From a checkpoint of a small mixture-of-experts model trained on Wikipedia.
Size: 12 layers, vocabulary 8192.
Experts: 32 squared ReLU neurons an expert, 8 picks a token, a shared expert of 64 neurons.
Training: a variant of Muon for the experts, 627M tokens.
Below are experts of layer 5 (counted from 0) of a mixture-of-experts language model. Rows are named router (the router's row for the expert) and show model dimensions 0-127. Each number is 500 + 50 x the weight over its row's rms, rounded and kept within 0 to 999. Numbers have three digits each.
After each expert's rows: a language model's description of what the expert responds to. This comes from a sample of Wikipedia text that the model never trained on.

# expert 32
router:542424549459529439533491505488475486502467433450451570439458593538557500555551482412536477588534591482530495492471486442500470494455505507468568460469478570564478492475464532454389551503549528386499559503487472441430539392483515476473578463487535537446625494370535552561511519455534524513534430502593581521550461534537561536505582487407519578522554476525552512533396499467499504595461
Description: Mid-word pieces el, spec

# expert 18
router:508557498456566547453485516541433493425466469438513427380561470482413451505477527458454406486531503555431398487416559510494619497483545500465438463536450552545510580514492537490559566426437460517495413494504419488590505451491439467464527565413503560517451613547524492538471627424507457412569534551497476502486501545466553550497543452525614483548516498478480530474507578472473460484517
Description: Temporal prepositions and stems

# expert 25
router:553457543475499575510511466535531474513422553554513413399492528415385463445560506581488428520488532495562547490577505524467571513474541464421525552405592424446508497439489487603467434483548481525479542460491537517501507582547453426522577447432474421523534426510511516437484529431461483397391553531516440506455567427391525507502483530479473442561564517509443506536472502402468488474478
Description: Vowel-heavy foreign pieces

# expert 51
router:547444497437481510446389407555431422504423482553516418536483440517454478506422491408562524523517551546568482525461520501480547508508556529511471430459502477505490560422529534515553528504398519477483498539438424499530510460545553482545427437551516449560515565533448515463430431452471397486477485507535510486482441469547420521450589469472598584523595491462482443553392392394486477561515
Description: enc and P-stems

# expert 1
router:479511489581567500444431585496455581449534583464485469481479473482552568457535514466494494441481467459506565562477508520560487552542528524451549519583572448558450561452542451494505460425525506581498534609498442495526547589484433498405458514394536499399495486438490514472599436468540589430488442531486477513513427482463459550559501446620618565540474472535450471510496606540538438517484
Description: Descriptive noun fragments

# expert 60
router:501504518540475500413515477464493460587432462498478548454477465540556491458525501518540487616448476470483471550442473517503534534516455500528539510429633557500513590531509543449544457469438473462512536544472505551484479473435478450571463475477506542538562491490527542588481391510521375441380449487530467610471586533453517509420387536463467464425589607590480504495596529480471454476577
Description: Closing parentheses

# expert 54
router:567580436483453454577468545545394420602466538458469589511524412500525419483532569515418491508459511458507517553432563566507555444523518468532484536476462547466508563465590527545415462531547483452500550444461444535510563450484459505493538516418467468631602507476431451428576548581473579511573441458582544569479482463443479496476511530459475478515486469535493479455429438559554444466529
Description: Hyphens and adverbs

# expert 39
router:409501537494539486611451514515536522596579516474591473438538497548523550477477514473466514540407514559569447442440504604556537512482502486565574542453561539401516435467587496480447459541547376470514551417517490500394541541552502572534482463528535611509464501457528529529535447540502476483443506526504532550438561414586454610507474423563521432478488536566517524462502414478544501521515
Description: Media and work nouns

# expert 37
router:449473493493469552568415579524403492418584553457503467482525486519530497512508459408495508485490571594472507480551580414522532616532502485493543454410490463442421486459471453532445532503328500445574505514527453498514541463501477528603513585561525494506476445480523488429422473502564514473470454438430452479502552470502462595528560515571519499484522507542537517600464427417428464533414
Description: Word-start stem pieces

# expert 49
router:532550499452535410451455586602482537479591468423511557523532379558423462421544415539404560451415502455496549525459399561567476475516567571513459425487412602540479482465477513455537468489596508508466496521580517614431530558493484552500467473439501510527427496455535494523463533505476530468447452540483580448573485522529524486567546514537572548436449492420491497535460495442549493523479
Description: Particles after verbs

# expert 23
router:481461557563552521541528460517468578574469467460460561452480506574443550562551471507478451475435490560563482548529463435566402510526536485559452492492482550498520495498486517416495493512532398535486455563485539582467493594443563418442443476542512536580497535479548424425592408518422440446441444436571531469378548597517500398511549461446454511534537499469431464548425467487502450437500
Description: Geographic vowels and O/U

# expert 30
router:437493457550437456561513440505506495512440490475556505485470622471513541553549568529426489524570575570508442551444602493492557570504524501492508502551481448532485420504422477502587591507419581518444392498535494494510525517485467584462484525627447476538478364646472398458461541456482478506439525529522505447487542445486512489568548453503460547525449545529525521520478464574429545515433
Description: Name-start syllable pieces

# expert 41
router:478506437497509572489490484467459494547493528488599473550460440485468479529495560511478437531497439396494554496509505493524439545561476541504441516601445539542482540558455549416530453555338468556521406557537539524576493477571443433564571508446484361501525455529451527520452570615503495537563504483524496539434616494513494462555523481537480464470488595429427519503421609497481507469455
Description: Sentence ends, temporal openers

# expert 28
router:455510553464476448454515576475451469494501515570500475554506526496562521535557446473510471542471585448450516480488447547607446459557509438506515414476505499542518514412575466547526456556517527491513611456495527501477427508422441492547522453435471482377462499490448598485421528589455495503511486515506467470449653604477581623495519443494504543504432454434527543474544475375474412508546
Description: Prepositions after participles

# expert 15
router:580516476470504472519535461501464448539511544447487481497529501444416504461485510494473668464407487459479467534503545572512516506472500444598517454518506532421540429465581538504512525447556420428507493573463560407440512452533508491454443428507376486486553508535565496465424520525403521583580457491429474641463415506474506454542541511489435581521522540441524485501618529541512477451445
Description: Mixed name and opener pieces

# expert 34
router:446470441519480585534600513489440467506519547552457428577503506498504554473581583459517527437502462555547503438500411538487511494582458494517441481567381463496488503468592503521469550516547459445493493522495501486490518494521482530484401459414488586550446548506530500557579430523526550509493493448443342517457466602538548489480573449493463569369503507523563589481472407486469460403537
Description: Abstract noun heads

# expert 16
router:432483483477508458493443563450511584422466512507489555468516476529466477446527413473409503640525537457546473445514464553476466447512488556614529555530523580511419496545423425453456467451492529550423554450534539554574471449455489480502499503637429415450532563438507461464533568542509386480540443517501532533487517478599576422415532498502507435526499461522474463470523393543494535517438
Description: Name pieces in lists

# expert 62
router:578505568544515526471380468558390459545520565521548517513509515512444503492490541435486490493556646403458533462538421569548490498497463446519547443489436438526554437427570499573522584572544424535476518448522487447473456494514467507500520492537501481517554518454505516445448556434466439544448613522401468533576426503580502477534448584462537560463517482474516547528561464564598527570435
Description: Digits and odd pieces

# expert 24
router:491528408534433546538503500437405510465367490552543469532512538558579503523405524468558524493526560563520414495574559478528469566494462528556518524455528430430502519484519400537467552503454507471562526467467497509468540603533519484623509562503509436470459522573445526496491431440535455418557512492453454538466548545509563564449591547516531465392569575596553464596515528540478525510435
Description: Consonant word pieces

# expert 10
router:507455491497490472398457433435499572539599562542514523469463528482570484464500556601532440500539401509426563458496475436503525428559478431548531566490599531521445518560543479466542490556611528509490548556539562549397583493529503497475482483460528565603537387445475541563517486415526466446556546506489521514377555550550442525495415495536392497526479522500530480518449455550517439479459
Description: Capitalized initials, nationalities

# expert 63
router:524464429511572492574493494483504524572516442488443444569575440545511505487577544472488499409538600490496401409486523368454517471526490445559453492552444483560522481487442472570495494406567531532489543524487536549409538479510489546510480544528478520568363541501505439565432538445511561450491502501418535465568468454429561514545542554544596541507501547405405465485593545537474480556551
Description: Second syllable after B

# expert 11
router:527538481477449537543476537497509501489494405472493502480534541532503474509529516434509453485649426441411528528470491420495489480500485480486573505439627470513440454467494493422438450462405504482522635476515495532581484466558524488464453530584506480426468453471555491397466453526551461442451414507579571413542523427556523454448566394507637482519541460444469442561482458487522556480478
Description: Prepositions and pr pieces

# expert 57
router:499440435500485487473435423529549552542480554509578483488483589539470498498549540512436464486523555476454499493470510483533476451495476486401566594390450419594485537448494545442526546411442417464423372480524542460515458480490574448429509546447520461526540443477415501495477611542465407493477449449416548598495523493548508585548517461542568527477386552495497484500601506512548538508460
Description: in-type mid pieces, digits

# expert 53
router:479439593499463450509471551542469553401560464599564559522529448504466441435576426440449460370496426542513502497454493528560508413488589489518484502540581434647529435519507516482514394446525479572474525574529516566580409469493425519465555497466469525501473506474508519488567604480524485421416441510537573453456472439518469491497491518462465551555542442447511473450469555453542491470501
Description: Line breaks and In openers

# expert 35
router:554497560543461492576566571505408510563540542502533488512541526494437445569556556451502578551471482546449502455498544459408559502544457531463609472501495456447568418478361524500554484435571469547479470494498556466537500486504429548581522501544491569509482511484505518471558556524504532492423418447363374488466523501620518442583562459537507509419460460475570450542482535470478540514574
Description: Subordinating conjunctions, mid-word pieces

# expert 42
router:449539492519328508596471586394449526589402511502531524460571561526523422492502485519492508530542450538565502510459554529528509533554520523495461558432467557447467470431457433441524508590418517520527536528413482583519579475482409419593567521445571485528527477491493456499540524494587556505466541532565459501481447418496529486451525531539384514451514512541511507477435482537431461415469
Description: F and m word pieces

# expert 50
router:474475510446514414461556582473474495482476548528488495523521480532452459460477403566481521550542502588442465486478492530425541508568487577462608399518393590520414428549493545558467482392529590454479526509532493552616545538419503576562494500476537451517566536483524480559583485563503561417482495523450517513562493522532571524405427463512535529425458488391480459524416450442524503484487
Description: Past participles, particles

# expert 4
router:506459476523499517457450578554451469578522483609484577566541500557556513491454475519593487446506457516438511493513413464480471504398508543424486450402436565465495470478487459567474452571543477460605435573464489561443388469478502538492490531445525545505523364508552491573535488483560384473421443470492409439482532475430464532536493502442549535511571454519422500425532519492415527532441
Description: Mid-word fragments, LaTeX

# expert 27
router:520502499481583443481526562578451509484553463373460541494475511493363456442595460610427498482438417529509558542493468486492449443424574495549512498471497542564525493571567514502482417512466458478479522591532565530506514504501453409477564457453493459537428501439483485498526559550465554499442413431507605432536458475480539470515559475474404519613490460472562539401426487451513451534482
Description: There and list joins

# expert 38
router:555455531520573466462475508568496545596576565454430597478504480450494426453579462502428465450448546549569500536490543467517435427440452500514512497573518549502461459510500526490498468459532546527402488551593578488588511472458504474421499463512566418561495470443600490558542546544421512454458474441523585412593462489497553479516535523555404571550508468448439477423403523451494443501435
Description: Name pieces, table numbers

# expert 59
router:465459510476502525559551417474527539416477474555533374419509474444492426491549510446551464452487504490440458493417540474489474632451462429415423592526482503548549479504553435522455468470558468538521503466469462579466608446400607601457498490514608574435482534511559553492511553537412549570493446543474449492522479474476526433524526434483552503482460512401527535446540507468436507478501
Description: Infobox field labels, table rules

# expert 45
router:487514463501522441469401442549535452538487482442416485465441502421581485487465461489465476559466462482574514551428497503523496460481539471487484596520569492592462412588562417541513528525513544536476437499622480500584551489482455548452527436468511540523614446510534526527544540471494492535508503453504492572531468431453463428515476573575543405487491478463443600329532504580580553470496
Description: Inner syllables, dashes

# expert 22
router:491464608509574571587512608486503438452495486423546459610599482572485513473468487462511542506543594528516408438558541431457542400467553420515554449433470513429500492453475522532543496523470517428540508539434446437528524649531438471585500475478449505530483564481509469440534458543512508582489536484493483500512518507500463611426443499536487457438430569515553545498518551554426536453460
Description: Word starts after quotes

# expert 29
router:533516376354537536429457459486568448421462493516587482520497474512486631422461432489519472498438474526557530526474532535499472541493530514546514504553510443506497518519474458619538512448504545585512449590577528405511474533460500502454502568436495513517479451364501535540572422546432484557428434551507518471428430598500463495516496596511528536583531515476466480513486474487502496591579
Description: Non-Latin script bytes

# expert 2
router:544530443562600534564495595469569588524500469506532454525449522564533559471463407485528537476514496599507508470465528555571589507535606401526557453541502480434521588554483568491507394442528526466576495445472472435435525466471420547509453544452491554462509538459497508444538549554547543495467487517406411501570513551433494437582447542504439491514428469428492451505493487477450583565590
Description: Line breaks, political titles

# expert 55
router:494464508538514425486504519513490519615463529482525559433535467457481481550558480538460511446531480556440473582428515542471554418552518421524401530509561546573531467447488620518511506473554541475467516520471533573544588434532604444499506478537592414559534512505553488494535555487416548511538462481587450403491461442524370426604466423448480487533575427510541478407480509472503445540506
Description: Social nouns and endings

# expert 48
router:503493429469389481506454505496608580523480413476506433583416513503545505458500492476573494431548572485528565407562489434502469506547524477483414508494442574519466617485567395503434468536475475519567435507441497516528447506581508460484372388532562435466491583498470401521469515536508512523523441516566527480518470451532505481486554536429459391531461475499605454478488523505507526412506
Description: Table row pipes

# expert 58
router:546456503510464468458414523517546526473541584520420501522489426446469592492495510481477530462533510468600488501571557458494447462532501524371499402527539445543490458537480518603529475444515585492515570517536390462574493483502523576464558516502453568456535517541553567442475417443488522516521555504562497571537511573535433481357456495421592468551505606445511467560519571573488577501514
Description: Medial syllables, motion verbs

# expert 6
router:432480452496463489489513494430528585425463538552459453427438381627547555509463557510526554442472553569503481505511474517468465604480587408475405546540549560441418539529442495450511527554526511481478495513609451597526527504488467528583515427604538545471497498473580518453515491538435480541608483451487499503466503549559511410528429404560466480533468528514499443462517440580519530472533
Description: Institutional and locality names

# expert 3
router:451485523434423518461539565511510415461471478456463470517559492492544523482416581590494482617465535488414443459377387559557526502587526492514405521490449442466569477477513501473464473527476403488574496444425412396509448571522515527491489506455427570546425562574491622542508499413530472415558514502528460524465469513545505530495514467493503516508502542505586575542553482520472524533579
Description: Latinate word suffixes

# expert 0
router:518506483469421431530438576570483567544532507541515516427569510499454430450521455479482423580506428393616595542472494507564519503461424398479507510463478526553523448509553484455523549462592444580497498506493492480491499466481470360417525506425491462527575527487504506510563448555567569438490374528507536448500482529579546574515543446413490530578486526532431485427514470480464551472430
Description: Table cells and headings

# expert 40
router:463484441503466417526612505419514529473484513516484541489528478505574608518486576539554450498478472444517512529423389522482526506506571487453401520492524469467535513438555501443498388429469413472460456474497445433501530586523545493485512552507528540535470475505507542500545483359539530533457561611501423623496522434459450509502512471518460503527512479503508591541639468552463525591611
Description: Adjective-forming suffixes

# expert 31
router:443496432531559504463372543503513510517534560529430510532454522565451466576489482503568475473562607502448454400497580453471408480522422521499523496462449493446428531572499540517405505512508541405545477462465498572473493518517510563373487510510526498546506493477572556519405442514438512563498549559473578469540531608500433458576413556456612507560553421492435504535425478459474501481484
Description: Money and mixed fragments

# expert 52
router:525479502510469490484472434535545536521532541522529554522517578450452404569448402547609551531537455457561504480585532526453505488513512563523554440590510454580396474593430435549592522561428586496480458578576571547461516504455558458456416486558517454527572448537530461501425528499526546578480498486463504567619512569521494468516487562464494568511485551459578410491434511476502498559458
Description: Foreign-name letter pieces

# expert 8
router:560474421449541432481515486449510433554429516534603586491518442519488474578475442516541461529472591540532569623403521485567480543529417495496490527548471513523451597556492523484588468419490518516482449598545450519548511501536575443493543405535487533475535481447539516387519485437493517462518523472481491503537553489419535396580465483514482463463447490431377469449530481398569531443526
Description: War, world, King